config.yaml
activation: "relu"
router_score: "softmax"
normalize_top_k: true
routed_scale: 1.0
balance_loss: 0.00232
lr_router: 0.000587
beta1: 0.95
beta2: 0.99
grad_clip: 1.0
batch_tokens: [65536, 131072, 262144]
seq_len: 1024
Below are experts of layer 8 (counted from 0) of a mixture-of-experts language model. Rows are named router (the router's row for the expert), up (a neuron's input weights, with its number), down (a neuron's output weights, with its number) and show model dimensions 0-191. Each number is 128 + 24 x the weight over its row's rms, rounded and kept within 0 to 255.
After each expert's rows: a language model's description of what the expert responds to. This comes from a sample of Wikipedia text that the model never trained on.

# expert 35
router [130  65 149 121 150 132 134 161 136 154  99 157 128 131 130 116 145 158 125 151  98 145 178 147 163 133 150 108 109 149 100 135 137 103 138  86 126 127 112 162  84  96 127 162 106 151 108 135  91 132 146 123 151 105 108 122 127 113  80 128 142 114 156 106 132 112 133 119 155 145  84 165 133 110 147  91 127 107 104 125 130 128 143 120 108 159 156 125 135 152 116 150 108 104 102 146 132  83 144 108  92 152 109 129 156 108 134 126 159  97 162 142 138 149 161  97 161 154 117 124 180 146 112 170 113 114 190 157 182 116 118 164 111 140 121 122  99 114 149 160 143 169 150 165 141 138 117 101 108 145 114 140 153 168  96  93 130 113 137 138 100 131 150 190 152 113  96 105  99 150 131 111 134 145 121 104 154 124 119 101 131 162 123 173 146 161 122 121 154 116 108  81]
up2 [116 145 133 112 128 101 105 133 150 155 134 191 109 144 151  98 119 110 142 142 102 109  85 106 130 138 138 156  89 141 123 125 113  98 108  90 100 149 155 129 105 130 129 114 137 124 171 125 152 135 122 130 143 136 177 132 106 144 117 134 104 111 144  76  91 170 117 130 139 139 157  77 123 113 140 148 111 126 164 180  83 118 149  91  97 124 129 129 116 142 151 125 149 143 143 125 137 178 125 150 140 148 117 122 178 137 190 134  96 131 107 156 129 130 102 120 123 128 129 124  95 121 108 123 109 100 127  90 129 166 122 153 128  89 161 113  91 118 129 141 132 145  94 167 129 113  61 148 136 150 171 139 153  79 103 143 124 128 104 143 142 107 148 103 166 110 124 147 136 136 101  95 123 105  97 171 105 134 114 146 144 119 137 174 149 171 118  61 129 156 149 128]
down2 [152 140 115  99 108 152 144  82 136 143 114 135 113 164 125 115 147 164 107 137  95 108 127 127  94 139 105 142 121 158 141 101 133 148 189 135 146 165 117 116 136 134 102 139  97 121  86 161 157 159 109 109 156 151 111 126 106 133  90 135  94 133  94 163 119 148 150 139 183 117 119 170 153 130  69 156 112  85 138 127 116 149 170 110 126  80 138 115 112 119 165 132 125 137 147 123 127  97 159 116 101 113 144 133 148 152 106 122 123 148 146 128 113 111 109 155 115  96  95 103 146 105 128 121 127 142 125 178 110 137 162  90 117 111 163 124 143 130 117 133 147 157 151 124  90  98  98 114  86 128 116 140 154 126  88 164 154 103  92 142 150 122  88 111 173 149 117 138 123  99 128 155 162 136 163 122  82 140 154 150  93 117 120 160 161 118  91 160 128  96 170 101]
Opening parentheses and brackets. Opening parenthesis after a name or term, introducing abbreviations, years or birth dates, plus table pipes, square brackets and LaTeX subscripts.

# expert 2
router [154 159 112 112  79 159 137 144 111 155 123 111  92 117 142 120 155 143 113 100 121 153 132 119  98 155 172 130 108 103 137 135 116 142  86  93 104 126 144  86  97 188 129 121 104 104 171 135 124 131  94 150 114 107 178 151 128 116 137 115 168 128 153 106 124 105 143  97 163 103 113 141 190 129  91 122 121 140 134 115  94 133 175 160 133 177 112 145 108 147 101 121 137 138 144 106 114 122 127 141  89 159 122 142 166 148  92 108 164 124  81 110 153 135 151 145 155 148 130 133 132 152 160 104 142 144 144 153 132 110  89 108 131 155 109 135 117 105 105 118  86 154 145 149 132  96 134  99 134  98 100 138 106 144  95 109 121 116 176 140 165 158 140 129 123 138 150 173 101 107 104 136 114 152 124 112  83 124 110 173 153 107 107 127  74 110 113 112 121 159 142 159]
up2 [133 128 141 157 114 113 128 110 130 105  83 103 118 147 134 125 148 127 147 111 119 150 121 130  93 118 121 177 144  78  86 140 118 121 133  95 145 127 119 131 137 157 104 121 151  93 196 138 160  92  98 150  66 122 157 119 107 134 141 159 160 125 147 157 100 158 127 102 152  96 143  87 167 128 115 115 122 143 153 134 154 137 136 111 120 138 128 103 159 172 125 151 151 170 130 132 141 129 135 128  95 173 134 125 118 144 113 115 129 138 126  85 109 126 110 177 140 129 127 125 145 111  79 150 145 123 162  90 132 127 144 117 148  93 124 141 120 113 131 145 121 132 134 110 187 154 105 120 102 111 163 128 106 137  95  98 118 145  94 125 152 106 188 130 114 146 163 156  94 100 131 176 131 104 150 104 158 183 112 141 144 112 108  84 124 162 182 134  90 101 120 139]
down2 [135 137 169 148 184 172 132 114  81 148 136 142 104 121 182 167 117 173 137 125 125 124 118 168 105 134 176 125 136 158 154 113  84 112 127 139 146 116 168 109 129 120 147 108 124  98  90 135  73  96 142 148 123 111 122 157 109 154 115 111 123 130 143 137 136 148 116 145 100 143 122 160 126 139 116 119 166 122 147 142 101 114 111 108 154  91 185 123 128 117 161 107 153 162  99 101 134 106 148 143  96 161 183 129 167  83 162 124 122 162 139 166 128 146 153 194 113 150 152 124 144 118 166 103 154 107 141 152 131 138 106 110 107 111 128 143 124 112 134  80 119  96 136 120 115 109 147 130 137 111 137 153 122 153 127 111 120 102 128 117 112 136  86 144  80 157 105 145 145 101 145 136 166  79 129 159 131 124 130 129 130 106  77 115 137 143  91 149  90 124 123 140]
Sports terminology. Word pieces and words in sports articles, especially endings completing terms like basketball, conference, quarterfinals, plus season, career, medal.

# expert 39
router [126 103 122  87 157 131 123 137  89 103 140 128  71 133 121 160 101 142 130 109 109 161 139 127  82 128  91 106 142 152 123  74 106 137 129 109  94 143  88  82 121 119 150  78 119 126  98 101 101 148 143  98 153 156 108 116 153 113 177  99 129 135 118 117 163 137 158  96  91 153 107 142 116 142 154 132 156  95 120 157  94 133 133 142 143 143 113 127 127 112 169 110  64 109 122 144 130 119 160 144 132 149 121 136 146 154 139 127 116 106 117 101 117 139 107 143 122 128 115 127 171 137 181 148  97 123 183  73 113 112 120  93 143  98 142 111 100 143 108  76 103 127 116 155 129 108 103 147 182 128 121 129 114  75  96 156 143  83 124 112 139 159 100 133 100 168 124 131 131 129 120 105 110 144 130 116 153 156 162  98 128 135 113  99 145  94 136 151 153 133 149 135]
up2 [ 91  93 131 118 126 142 118 132  88  68 142 119 183 147 122 133  94 110 114  65 127 184 170 112 155 137 115 156  93 136 152 155 152 139 167 106 106 127 102  77 160 151 123 168 116 107 137 125 132 122 125 127 149  99 125  78 108 120 142 113 131 102 114  98 117 141 155 126 132 165 129 118 146 144 140 137 142 139 141 129 116 127 132 110 152 131 121 182 123  79 106 145 131 136  80 137 143 113 123 161 151 184 107 160 111 139 127 129 153 126 102 108 135 168 132 133 118 101 112 167 146 121 164 136 116 147 173 129 126 100 171 119  71  85 127 167 174  81  75 128 109 146 123 136 107 128 148 120 122 129 135 167 136  78 120 129 129 168 122 118 144 149 126 125 112 127 147  81 166 158 125 114 132 142 158 119 127 167 135 109 120 116 130 112 139 101 111 140 148 123 122 112]
down2 [141 131  45 120 112 129 132 127 134 105 151 136 162 144 112 147 135 121 108 129 113 120 142 116 129 165 135 143 125 125 145 167  90 119 132 102 187 112 129 163 127 107  93 110 132 142 147 155  89 109  91 131  96 104 120 161  93  92 115 139 138 172 145 125 160  94 130 144 168 118 141  83  71 111 130 149 132 139 164 145 111 127 136 142  99 196 101 117 152 101 111 172 117 130 107 100 160 136 126 178 168 169 140 139 152 152 111 128 134 148 126 114 130 127 175 162 112 110 116  88 113  99 116 150 144 115 102 135 122 149 136 106  89 118 120  83 121 107 153 142 129 124 113  92 100 135 166 116 160 111 126 113 153 148 126 135 141 167 160 127  71 151 120 143 114 101 116 143 163 123 128  84  97 169 147  94 121 128 111 127 132 167 118 132 126 148 130 119 136 141  93 111]
Fragments in tables, names. Odd word pieces ig, ang, ug, accented letters, primes, periods and commas in table numbers and foreign names, e.g. All-Big Ten, Szigetvár.

# expert 33
router [149  83  98 163 106 100 159  88 140 164 124 100 183 112 110 124 158 147 146 134 157 105 138  98 143 103 140 107 141 125 108 163 171 133 148 120 131 160  99 135 151 154 169 153  94 164  98 101 166 115 102 106 133 137  95 109 108 164  96 104 162 112 116 137 168 125 182 152 109 105 163 101 160 140 136 118  87 127 121 120 144  97  98 129  88 150 123 110 111 135 153 124 164 133 107 138 164 124 117 132 133 140 137 174 155 118 161 148 131 110 104 127 152 119 144 152 118 132 105 110 108 131 115 135 129  97 120 125 148 135 142 156 136 154 129 119 114 151  99 120 140 136 111 118 151 160 125  92 143 104 103 168 159 113 112 120 162 116 145 138 143 157 100 118 167 166 155 184 163 129 111 160 145 136 134 121 135 116 104 157  54 139 113 115 127 137 147 161 105  94  86 110]
up5 [123 148 139 132 102  94  71 141 113 154  97 113 142 124 125 111 148 141 147 146 128 116 130  78 131  72 148 182 120 131 172 134 136 142 122 105 123  49 134 135 135 176 115 154 121 152 161 104 156 103 118 154 104 108 155 136 141 102 143 103 113 112 120 107 145 130 142 155 145 109 181 131 179 113 143 112 148 115 143 150 150 120 127 142 108 173  95 124 148 109 148 120 139 161 137 112 167  82  94 154 130 129 142 126 181 123 132 141  84 132 131 122 140 142  79 100 102 139 119 125 123 119 145 112 131 126 133 158 164 134 139 134 135 107  72 135 136 131 122 133 142 121  97 125 171  85 129 143 164 134 150 134 144 114 134 128 155 127 129 149 138 119 107 155 126 103 115 111  94 173 146 144 119 114  71 127  97 135  95 144 143  80 180 136 120 110 124  92  75 143  96 104]
down5 [ 99 111 152 143 140 115 100 127 124 151 126 119 144 115  84 134 186 142 109 137 163 160 147 127 144 114 146 127 135 133 143 138 107 112 108 176 143 121 115 159  68 159 119 125 122 129 134  95 143 127 179 135 118 118 125 134 148 151 135 120 157 117 101 129 180 124 145 122 121 136 154  84 152 143 135 105 145 178 136  72 131  80  95 120 134 145 100 127 122 116  91 135 111 132 154 163 162  74  93 173 164 121 152 130 125 133 111  72 110 157 149 114  98  63 167 104 128 187 129 111 135  92 143 130  84 152 128 116 116 136 103 134 122 113 149 121 145 145 100 172 127 100 103 141 136 105 144 145 117 101 129 163 148 136  96 133 141 121 153 100 127  95 139 131  80 125 104 156 111 102 154 121 144 140 109 108 113 101 113 137 171 141  94 127 154 118 127 115 144 102 171 106]
S inside words. The letter s and pieces like as, os, is mid-word before another s or ion, as in treasury, treasure, emphasises, passing, position.

# expert 17
router [126 155 155 176 183 141 153 126 141 122 100 137 126 149 129 111 142 152 101 150 113  82 136 164 112 127 149 131 102 147 110  89 140 131 122  95 107 115 150 129 151 113  93 127 140 109 133 105 146 109 124 105 146 106 101 211 115 176 108  88  83 151 116 138 141 117 147 127 138 134 148 142 144 116 129 138 141 144 131 136 109 116 133 178  95 115 105 124 118 165  91 150  90 169 100 142 104 168 111 108 125  95 106 132 142 145 134  83 117 124 118 143 113  84  91  87 114 184 146 110 129 149 166 130 135 162 144 100 157 116  96 126  91 149 158 170 126 152 126 131 139 114 128 138 132  97  90 139 135 134 189 132 120 182 106 104 104 128 111 123 123 151 128  99  90 117 117 121 154  71 114  87 153 144 109 128 135 146 129 136 106 162 143 137 108 129 113  91 122 154 135 142]
up4 [104  84 102 109 168 167 135 157 158 149  98 119 152 143 145 149  94 152 112  98 143 137 129 116 102 109 116  79  83 115 106 125 110 125 103 129 134 119  99 153 106 138  91 157 124 108 103 142 120  97  92 145 124 109 138 140 136 155 123 107 136 131 110 114 116 148 116 113 149 122 159 169 124 103 142 138 166 153 134 124 110 167 148 129 129  97 122 132 124 122  84 125 113 144 135  89 138 119  90 157 105 141 164 149 136 129 108  98 143 171 128 138 144 157 144 161 159 167 171 110 158 127 122 143 121 164  74 169 147 186  66 110 136 114 141 117  96  89 141 128 158 104 100 115 141 160 159 139  97  92 164 139 108 145  86 107 102 163 110 142  99 135 130  85 120 139 156 137 127 171 138  91  79 115 126 127 132  89 157 120 130 156 143 147 151 144 123 115 106 142 138 159]
down4 [122 124 139 118 129  68 176  95 107 155 126 118  87 115 162 135 131 108 126  83 167 154 118 105 144  99 114 159 120 115 117 142 146  98 139 144 170 143 126 102 143 119 133 118 124 129 163 112 160  92 144 117 151 123 109 137 117 138 150 141 161 122 123  96 126 111 183 131 149 180 135  90  86 153 132 105 107 116 143 124 127 104 131  99 128 132 110  93 123 121 178 145 150 126 122 131 123  54 112  99 130 116 144 134  97 114 104 143 128 149 117 163 109  94 112 134 133  96  87 115 125  94 130 133 101 137 131 130 131 158 154 144  53 114 101  92 132 135 116 123 135 139 134 134  94 138 159 128 169 141 116 162 156 123 113  85 130  88 148 171 117 109 134 127  96 147 152 162 103  90 144 167 153  86 200 110 140 157 107  93 120 108 159 125 126 125 134 111 141 120 120 146]
Copula and passive auxiliaries. Forms of be (was, is, were, be, been) and the prefix re right after a subject, usually before participles like assigned, renamed.

# expert 7
router [113 169 145 114 117  99 131 144 116 127 133 106 160 120 134 114 140 105 120 176 105 140 141 132 150 161 152 163  95 129 110 177 149 133 124 131 151 155 142 122 112 132 145  93  86 112 163  84 137 121 136 164 122 159 101 123 117 143  94 162 157 147 149 106  81 125 144 112 138 195  72 134 152 163 109 123 152 114 127 107 125 115 104 156 112 142 101 113 144 151 146 135 140 125  76 166 155 150 134 113 120 143 150 141 107  88 111 129 105 127 141  70  96 103 124 114 187 124 120 167 132 159 119 166 122 130 124 150 121 139  95 122  98  75 106 172 109 157 132 120 149 111 125  97 126 127 133 125 144 110  98 105 113 143 170 112 144  96 103 149 132 120  83 131 175 149 101 115 174 116 132 140 185 120 110 127 145  95 136 147 113 116 113  86  96 142 154 134 116 154 122 124]
up0 [139 145 149 118 126 180 108 135 145 113 133 156 121 102 101 116 125 119 131 139 109 127 124 179 160 167  97 157 150 147 144 137 117 150 133 153  91 142 152 147 156  97  95 150 124  99 135  81 121  90 133 168 112 142 143 138 127 159 136 124 146 170 134 131 146  90 122  69 163  92  78 147 102 129 134 111 109 132 170 126 109 163 107 121 126 131 120 112 133 120 124  60 132 141 143 124 130 127 151 176 139 109 118  97 128 143 113 140 118 123 126 132 117  99 133  90 120 186 126 154 112 101 107 104 103 156  89 122 161 152 110 132 122 144  90 120 111 146 125 142 142 132  97 149 135 161 135 163 131 154 144 128 155 130 130 189 142 143 157  92 140 148 103 155 140  97  76  83 130 171 106 114 112 107 142 163 107 113 115 124  86 110 121 104 124 101 110 190 127 149 167 129]
down0 [ 92 140 146 133 119 151 122 107 156 150 145 170 112 129 133 118 180 150 153 115 125 146 151 113 129 134 143 172 141 123 152 153 147 135 124 138 118 180 157 144 124 133 124 137 112 125 142  65 184 122 107 143 133 148 124 117 142 122  82 113 115 132 111 128  91 130 151 121 140 124 107 147 133 113 126 171 141 142  93 124 170 145 155 112 128  96 126  92 151 125 120 109 116 175 130 125 118  82 141 112 148 124 118 147 183 165 124 180 113 145 116 165 121 113 141 102 127 143 109 132 134 132 135 109 138 132 167 100 135 115  92 130  81 115 160 113 116 113 119 178 103  97 115 102 116  57 147 103 113 181 123 106 110 123 153 195 101 109 162 153  91 133 106 116  96 127 111 136 143 166 143 132 105 127 118 136 180 136 108 135 138 143 123 113 172 184 118 131  84 145 116 105]
Letter y pieces. Word pieces containing y, mostly mid-word in foreign names or rare words, e.g. Damayanti, psychoactive, Abdullayev, Taylor.

# expert 29
router [153 131 149 180 153 185 130 126 112 111 112 165 122 113  89 126 164 112 155 123 135 163 121 164 114 109 157 133 123  96 107 167 124 120  98 102 142 121 117 116 134 141 118 168 134 141 142 118 142 120 145 171 131  79 171 107 120 112 106 101 108 115  97 119 109 157 166 119 140 136 152 148 129 133 126 110 102 122 122 108 140 177 154 141 119 145  94 110 108 146 121  96 124 114 167  62  77 118 120  89 163 120  96 152 136 149 140 140 142 122 101 128 124 157 125 156 128 133 120 110 128 141 196 109  99 140 163 123 106 176 133  67 143 141 172 139 124 105  53 138 126 120 112 143 110 148  91 107  98 101 111 132 114 157 140 132 117 108 140 142 164 171 126 148  98 102 126 105 134 143  88 140 130 156 105 119 135 141 131 112 151 148 146 124 141 152 105 124  84 138 139 164]
up2 [129 124  80 137 152 153 103 170 111 147 131 122 125 136 150 128 140 121 140 136 124  53 121 135 135 150 154 143 121  80 101 123 142 110 137 120 125 135 142 144 120 126 161 110 116 129  95 157 155 128 188 136 119 118 107 114 144 112 143 159  99 114 160  83  97 129 149 144 139 114 134 160 127 148  96 147 179 157  95 133 123 147 119 138 143 129 177  69 140  84 174 123 135 132 138  99 120  75 113 141 103 125 147 153 130 102 110 155  96  84 106 121 131 126 109 129 161 101 151 137 132  92 124 157 128 141 113 152 130 118 158 157  91 125 145  98 122 115 104  94 158 175 116 119 172 112 140 136 138 106  98 103 137 155 135 112 135 101 121 124 124 141  64 131 128 146  81 143 130  67 101  82 133 121 132 144 125 171 147 161 169 149 117 140 119 137 144 104 151 146  88 104]
down2 [133 125 199 108 119  90 131 147  83 151 119 126 123 142 125 152 152 107 127 103 135 143 161 160 156 136 109 150 104 140 146 152 117 135 128 143 185 154 107 155 104 137 115 113 143  88 118  81 119  98 104  95 125 112  79 147 124 143 175 120 149 129 101 115 157  87 163  93 105 125 135 135 148 123 128 144 105 115 167 119 106  90  91 143 124 129  83 136 142 119 120 136 145 142 156 120 107 163 117 115 167 143 154 114  81 146 119 102 160 145 179 112 149 150 124 100 136 116  66 152 126 133 130 134  97 141 119 133 172 120 142 155 147  73 136 166 150 147  68 125 161 117 127 141 157 120 123 114 134 130 161  92 122  83 148 120 125 155 124 136  92 123 161 113 110 147 162 120 162 125 141 143 117 124 148 113 102  96 176 140 119 106 110 147 141 133 115 151 101 144 132 171]
Media and performance content words. Content words and verb endings about films, albums, games, sports and awards, such as film, based, issue, scored, performance, race.

# expert 36
router [116 148 122  85 126 156 129 123 137 130 128 163 142 124 166  90 138 179 129 123 116 100 130 158 118 125 100 113 185 157  90 120 116 146  96 124 103  99  95 112 136 141 157 171 101 122  90 139 139 110 159 147 111 158  92 105 146 140 131 125 151 139  72 143  71 130 108  78 101 157 135 142 164 147 101 146 132  63 115 100 147 135 131 115 101 158  97 110 121 118 135 156 122  90 148 138 136 133 162 165 129 153 142 151 121 113  92 134 143 124 154 113 133 118 139 149 122 156 122 170 104 118 100 167  92 140  99 117 162 126 162 125 149 139 113 129 107 142 166 136 140  85 172 136 108 165 139 151 146 131 105 119 162 110 117  94  88  84  91 108 125 124 101 108  87 103 141 110 113 132  91 102 105 147 137 131  84 101 146 117 126 139 124 125 134 138  91 143 142 163 121 156]
up2 [140 138 126 179 141 146 123 129 131 161 157 123 133 118 156 116 143 128 136 122 125 137 158 132 119 156 153 111 135 122 157 104 128 113 125 219 172 145 141 137 121 146 148 100 164 129 145 175 148 120 115 126 135 135 151 148 102  96  99 143 144 115 127 118 178 125 130 133 138 159 111 122  62 136  77 115 131 139 127  99 173 132 107 163 132 153  87 103 146  93 138 139 107  91 145  90 106 127 102 117 110  94 113 111 129 101 117 138 152 132 154 123 171 132 115 108 113 128 169 133 114 134 145 157 137 101 131  84 145  95 115 131 110  88 135 149 128 103  89 107 146 155 138 146 134  93 146 130 119 112 137 145  90 170 153 105 113 156 132  94 139 148 145 131 145 162  89  91 103 110 142 125 156 112  68 108 141  86 115 141 142 159 136  85 164 138 136 142 105 145  63 137]
down2 [128 108 157 148 101 126 118 114 131 152 136 166 122 124 107 130 145 142 122 133 121 142 145 148 186 103 125 102 108 114 121 123 150 150 115 126 115 147 150 105 144 133 130 113 117 131  97 130 147 119  81 140  99 113 128 150 103  79 160 182 174 121 132  78 167 126 103 152 139 130 122  83 115 157 112  99 116 131 132 114 102 139 127 121  96  85 149 141 172 147 151 126 137 105 105  75 152  88 107 144 110 121 106 122 146 103 162 148 109 144 133 140 119 139 122 118 105 134 106 141  94  93 133  81 146  81 141 137 127 104 123 133  68  79 110  84 108 134 139 122 178  90 133 128 136 111 124  73 149 185 112 142 156 141 111 117 122 131  84 112 101 132 114 144 153 106  78 108 147  89 152  88 182  99 143 131 159 112 122 113  99 132 149  93 124 112 121 103 125 139 134 104]
Pieces after initial W. Word pieces right after a split-off W or similar capital, such as W-es-tern, W-hi-te, W-h-ilst, plus table spaces.

# expert 41
router [136 104 143 140 140 133 173 145 160 116 117 185 133 117 143 132 110 124 123 141  96 127 126 126 112 114  88 131 110  98  99 121 103  86 104 137 175 147 164 101 120 122 145 151 117 136 182 120 110 125 156 105 127 114 107 120 124 150 151 149 138 161 118 163 160 131 147 152 104 146 114  94 144  86 100 129  79 104 120 114 104  86  77 146 155 132 123 140 107 106 132 117 127 120 124 118 132  82 141 122  69 108 111 152 116 127 174 166 169 142 120 151 164 149 143 142 147 120 109 130 126 118 110 145 142 186 141 119  99 103  79 166 103 156 123 152 148 157 137 125 114 100 137 158 143 161  91  96 131 139 133 136 140 119 149 135  99 102 130 115  93 110 132  93  93 146 155  98 153 114 117 135 151 118 145  90 145 117 164 152 119 132 171 118 151 140 180 171 181 141  94 136]
up2 [160 146 145 141 123 102 136  86 135 116 122 113 118 122 146  88 140 102 145 143 107 111 104 147 139  98 125  50 120 158 107 115 150  91 122 123 191 130 122 139 205 115  97 143 121 170 142  96 141 121 126 138 144 119 152 115 119  86 142 170 132 144 188 165 120  95 134 139 176 122 142 119 158 153 127 105  90 130 164 112 126 157 115 126 161 125 119 135 126 167 158 112 130  93 116 112 122 126 137 172 130  98  88 119 133 128 120 131 148 114 120 157 136  87 150  64 134 137 128 135  95 104 120 123 173 129 130 138 109 129 110 126 151 125 155 104 125 142 112 144 100 147 133 158 171 151 152 137 143 134 115 112 140 115  69 152 137 101  98 115 134 136 131 129 100 166 140 150 125  72 123 152 125  90 105 116 119 127 106 109 109  98 124 139 151 125 110  98 121  76  84 128]
down2 [ 76 101 175 105  99 136 124 135 123 145 125 109  97 123 157 164 120 157 113  90 132 136 133 110 158 121  67 107 123 102 138  97 158  94 111 116 114 136 153 107 111 132 140 125 127 108 138 148 136  82 144 131 148 164 138 120 174 112  79 107 100  79 104  94 145 151 120 120 124 118 133 135 126 130 112 125 152  93 144 119 137 167 126 150  99 122 110 104  99 131 156 138 146 128 147 130 121 173 134 123  98 163 151  84 142 121 124 156 106 143 187 134 120 125 180 129 116 164 138 136 106 115 155  76 131 144 147 130 135 143  94 133 147 119 125 146 126 147 131 120 102 142 134 148 137 134 184 161 135 140 130 150  98 103 134 133 111 136  74 133 154 180 127 142  80 148 130 124 117 128 141 109 130  90  98 164 161  97 171 141 106  70  94  74 104 151 133 153 123 102 121 144]
South Asian name syllables. Syllables like ra, ha, ja, han, ma inside names, mostly Indian (Abha, Nabhubhai) but also others (Cochrane, array, balustraded).

# expert 23
router [111 100 130 129 143  90 118 148 142 180 141 120 105 129 103 176  96 134 149 143 118 125  75 109 133 162 133 103 134 115  91 133 153 143 143 131 112 163 131  68 151 124 145 120 129 131 149 141 157 147 103 117  90 143 136 183 105 150 147 107  96  81 166  98  88 117  95 159 136 139 121 117 129 133 145 146 141 156 125 106  98 118 106 132 140  67 140 116  80 134 152 113 130  98 111 133 165  75 112 115 146 151 132  96 105 121 121 122 131 148 131 155 106 123 136 149 110 170 142 125 118 123  84 106 114 148 131  87 131 109 160 154 120 117 148 108 114 149 113 119  99 147 136 142 140 183 102 141 190 113 162  88 156 149  96 111 152 118  96 153 108  97 159 111 146 131 166 142 124 144 110 114 115 145 112 111  94  98 133 141 141 142 127 119 128 108 161 177  85 117 165 109]
up3 [130 111 140  98 107 129 108 140  78 124 164 153 132 202  92 121 136 116 114 121 125 137 103 133 159 118 120 145  87 170 111 138  87 179 136 167 117 116 144 138 155 202 141 115 130 109 140 119 138 130 111 132 116 108  92 127 103 156 153 121 106 119 166  98 106 159 148 155 113  81  97 143 143 112 152  84  90 138 159 115 128 143 176 126 181 102 150 112 120 131 139 112 116 161 117 104 132 125 124 152 156  74 145  93 117 144  93 142 149 139 120 119 139 118 164 108 124 133 135 129 109 122 107 151 137 138  94 127  98 114 110 133 158 104 112 162 110 114 112 132 163 123 136 113 129 171 151 133 154 108  73  99 156 135  92 110 125 144 140 175 109 144 115 148 110 143 120  94 124  96 108 197 153  82 138 141  96 157 141 154 123 129 116 101 126 137 143 117 117 110 129 126]
down3 [127  86 138 168 137 157 173 111 129 157 153 106 130 164 145 122 115 101 118 169 126 194 100 109 182 129 162 140 164  93 110 104 118 159 147 156 105 121 116 198 115  95 115  97 132 146 139 133 127 153 132 104 122 188 133 163  88 137 133  58 136 128 170 145 114 115 148 114 141 121 133 117 143 133 150 136 119 127  90 133 106 108 171 168 139  90  99 147 128 156 108 156 152 117 122 171 123 129 155 126 165 126 171 135 141 104 104 150 128 152 106 100 105 101 149 130 142 154 142 129 100 135 129 133 130 127 139 100 128 147 107 125  87 142 160  87 127 119 141  97 136 146 116 152 105 125 155 134 147 115 146 174  95 177 123 123 132  99 104 120 133 121 128 129 142 119 131 126 109 111 135 160 148 161 161 124 100 126 162 133 140  98 138 157 170 157 138 127 122 135 179 129]
Mid-word consonant clusters. Inner word pieces such as ip, cu, co, ong, cc in Spanish and Latin-derived words (Guipúzcoa, caucuses, occupied), plus bullets and stray accented bytes.

# expert 60
router [134 166 118  83 131 147 137 123 114 160 147 135 162 133 115  92 129  94 123 132 116 131 148 111 155 128 120 133  85  99  98 142 122 100 142 145 145 155 140 156 144 120 127 160 175 106 104 163 115 169 133 108 111  98 123 103 124 146 122  94  86 146 127 140 139  87 165 145 115 115 107 136  65 138 127 127 158 140 141 132 159 125 140 135 141 137  84 126  95 152 133 180 126 154 133 109 114 130  72 162 135 133 151 139 120 142 161 156 101 121 110 140  90 109  99  77 133 182 149 122 104  92 135 159 103 168 119 147 132 133 143 151 118  99 136 120 165 146 137 115 148 132 121 140 107 112 105 156 108  98 127 130 166 143  85 143 132 155 139 175 100 167 152 126 106 115 152  81 159 161 163 154 108 147 157 115 132 134 150 162 144  82 107 124 122 108 141 170  69 115 141 119]
up2 [123 103 100 113 135 165 125 113 134 129 146 130 126 141 173  92 118  80 122 148 162  99 164 105 142  63 104 154 138 122 144 115  97 131 130 113  96 130 147 162 105 165  92 123 158 122 134 133  94  87  80 167 168  94 129 120  95 103 131 152 156 133 129  97 139 102 169 125 169 140 104 125 146 106 128 115 111 114 162 165 136 115 122 131 139 110 129 102 125 153 149 126 148 133 111 134 159 157 100 147 129 131 136 115 136 127 147 157 141  97 138 137 132 126 118 131  99 131 133 104  84 160 136 127 122  93  93 153 119 103 110 129 134 124 156 154 151  87 103  96 172 113 117 137 109 135 137 108 122 102 106 120 152 139 137 144 113 142 109  74 133 150 173 100 156 142 119 114  93 126 145 108 109 121 139 133 195 123  86 149  80 129 137 131 127  88 169  45 117 158 111 132]
down2 [135 106  99 131 141 140 170 105 123 116 129 103 118 113 161 139 119 115 173 126 126 130 143 135 124  97 140  93 175 105 170 168 181 101 160 135  80 145 158 130 112 128 120 141  90 112 104 128 134 148  97 141 130 155 133 147 127 127 137 149 107 123 154 127 130  94  81 181 161 162 140 140 126 146 150  90 111 120 151 105 120 139 140  98 135 166  98  95 135 128 152 129 118 106 118 157 117 145 139 141 145 104 150 101 110 144 102 122 102 128 117 152 144 138 113 124 142 145 116  82 124 170 108 130  97 116 124 164 153 154 159 132 172  97 122  77  98  84  98 101 133 142 124  91 124 138 128 137  81 113 118 155 128  60 114 134 178 149 129 103 161 127 151 155 128 135 161 147 126 105  85  91 110 160 155 116 157 108 115 120 124 127 117 169 158 158 154 108 136  91 169 112]
Mid-word "it" pieces. Interior pieces like it, mit, l, st inside longer words, such as Latitude, Constituency, refitted, establish, Enlisted.

# expert 40
router [141 145 117  93 151  89  90 162 139 144 155 101 101 121 102 147 102 126 123 113 140 159 118 110 145  77 103 137 102 131  80 120 138 163 124  79 144 119 134 111  94 174 126 134 131 144 139 128 151 120 116 133 159 139 146 117 128 141 129  95 113  79 167 155 112 117  86 104  94 163 153 130  79 108 148  74 117 148 122 121 134 129 145  94 131 112  77 157  78 129 132 139 115 134 137 125 156 141 116  93 176 162 131 150 103 178  90 152 116 110 129 143 149 147  65 139 141 123 148 145 151 152 114  84 133 147 145 118 135  97 129 108 187 140 129 125 104 134  81 122 128 104 106 166 108 110 144 116 129 143 125 160 127 142 149 115 137 110 155 145 152 143 119 140 138 110 101 147 117 165 113 120 129 172 136 141 163 126 163 114 171 140 103 132 130  84 111 149 100 126 166 164]
up1 [133 121 140 138 131 123 151 179 133 125 136 111 140 152 132  77 155 132 138 123 157 160 117 104 102 123 118 141 110 132  99 150 170 171 133 137 105 119 122 130 134 127 142 152 119  94 151 102 140 153 121 131 169 101 107 137  98 141 143 153 130 153 146 117 146 130 112 160 134  92 174  93 151  84  81  99 195 151 167 132 130 130 161 147 175 104 128 135 144 127 129 141 117 117 148 127 167 155 131 166 144  80 119  81 118 126 126 122 103 129 132 157 206 129 101 143 125 127 126  67 144 126 143 118 113 117  97 127  88 141 108 163 146 113 123 101 144 116 126 152 193 105 115 104 175 113 166 131 129 118 109 106 170 157 126 137 144 132 114 117 126 109 157 130 115 170 113  84 116 140 156 139  99 136  97 151 171 132 111 156 137 119 114 169 138 115 147 115 146 111  94 106]
down1 [139 104 121 153 123 144 176 128 121 103 123 159 144 135 125 124 108 129 121 116 181 119 102 110 119 105 180 100 103 140 120 139 146 155 143 124 125 183 146 109 122 159  99 144 114 130 117 137 131 143 155 138 198 162 107 129 156 134 141 150 103  91 102  90 133 123  96 139 146 118 119 191 130 120 108 144  85 148 150 107  84 142  94 149 143 157 112 150 112 129 162 128 129  94 148  97 117 166 137 116 121 149 192 130 117  94 114 130 113 108 142 132 116 142  99 137 133 108 146 138 122 161 150 164 110 119 126 121 122 127 113 121 136 125  82 147 107 133 116  78 148 140 132 130 107  84  92 141 114  96 144 153 127 119 150 111 149 138 132 111 116 161 128 156 164 161 141 155 164 130 126  74 145 111 113  73 109 169 152 114 104 132  98 141  93 158  79 125 138 184 102 100]
Results and totals words. Word endings and nouns about results and counts: %, ult (results, cultural), Total, vote, population, score, often in election or statistics tables.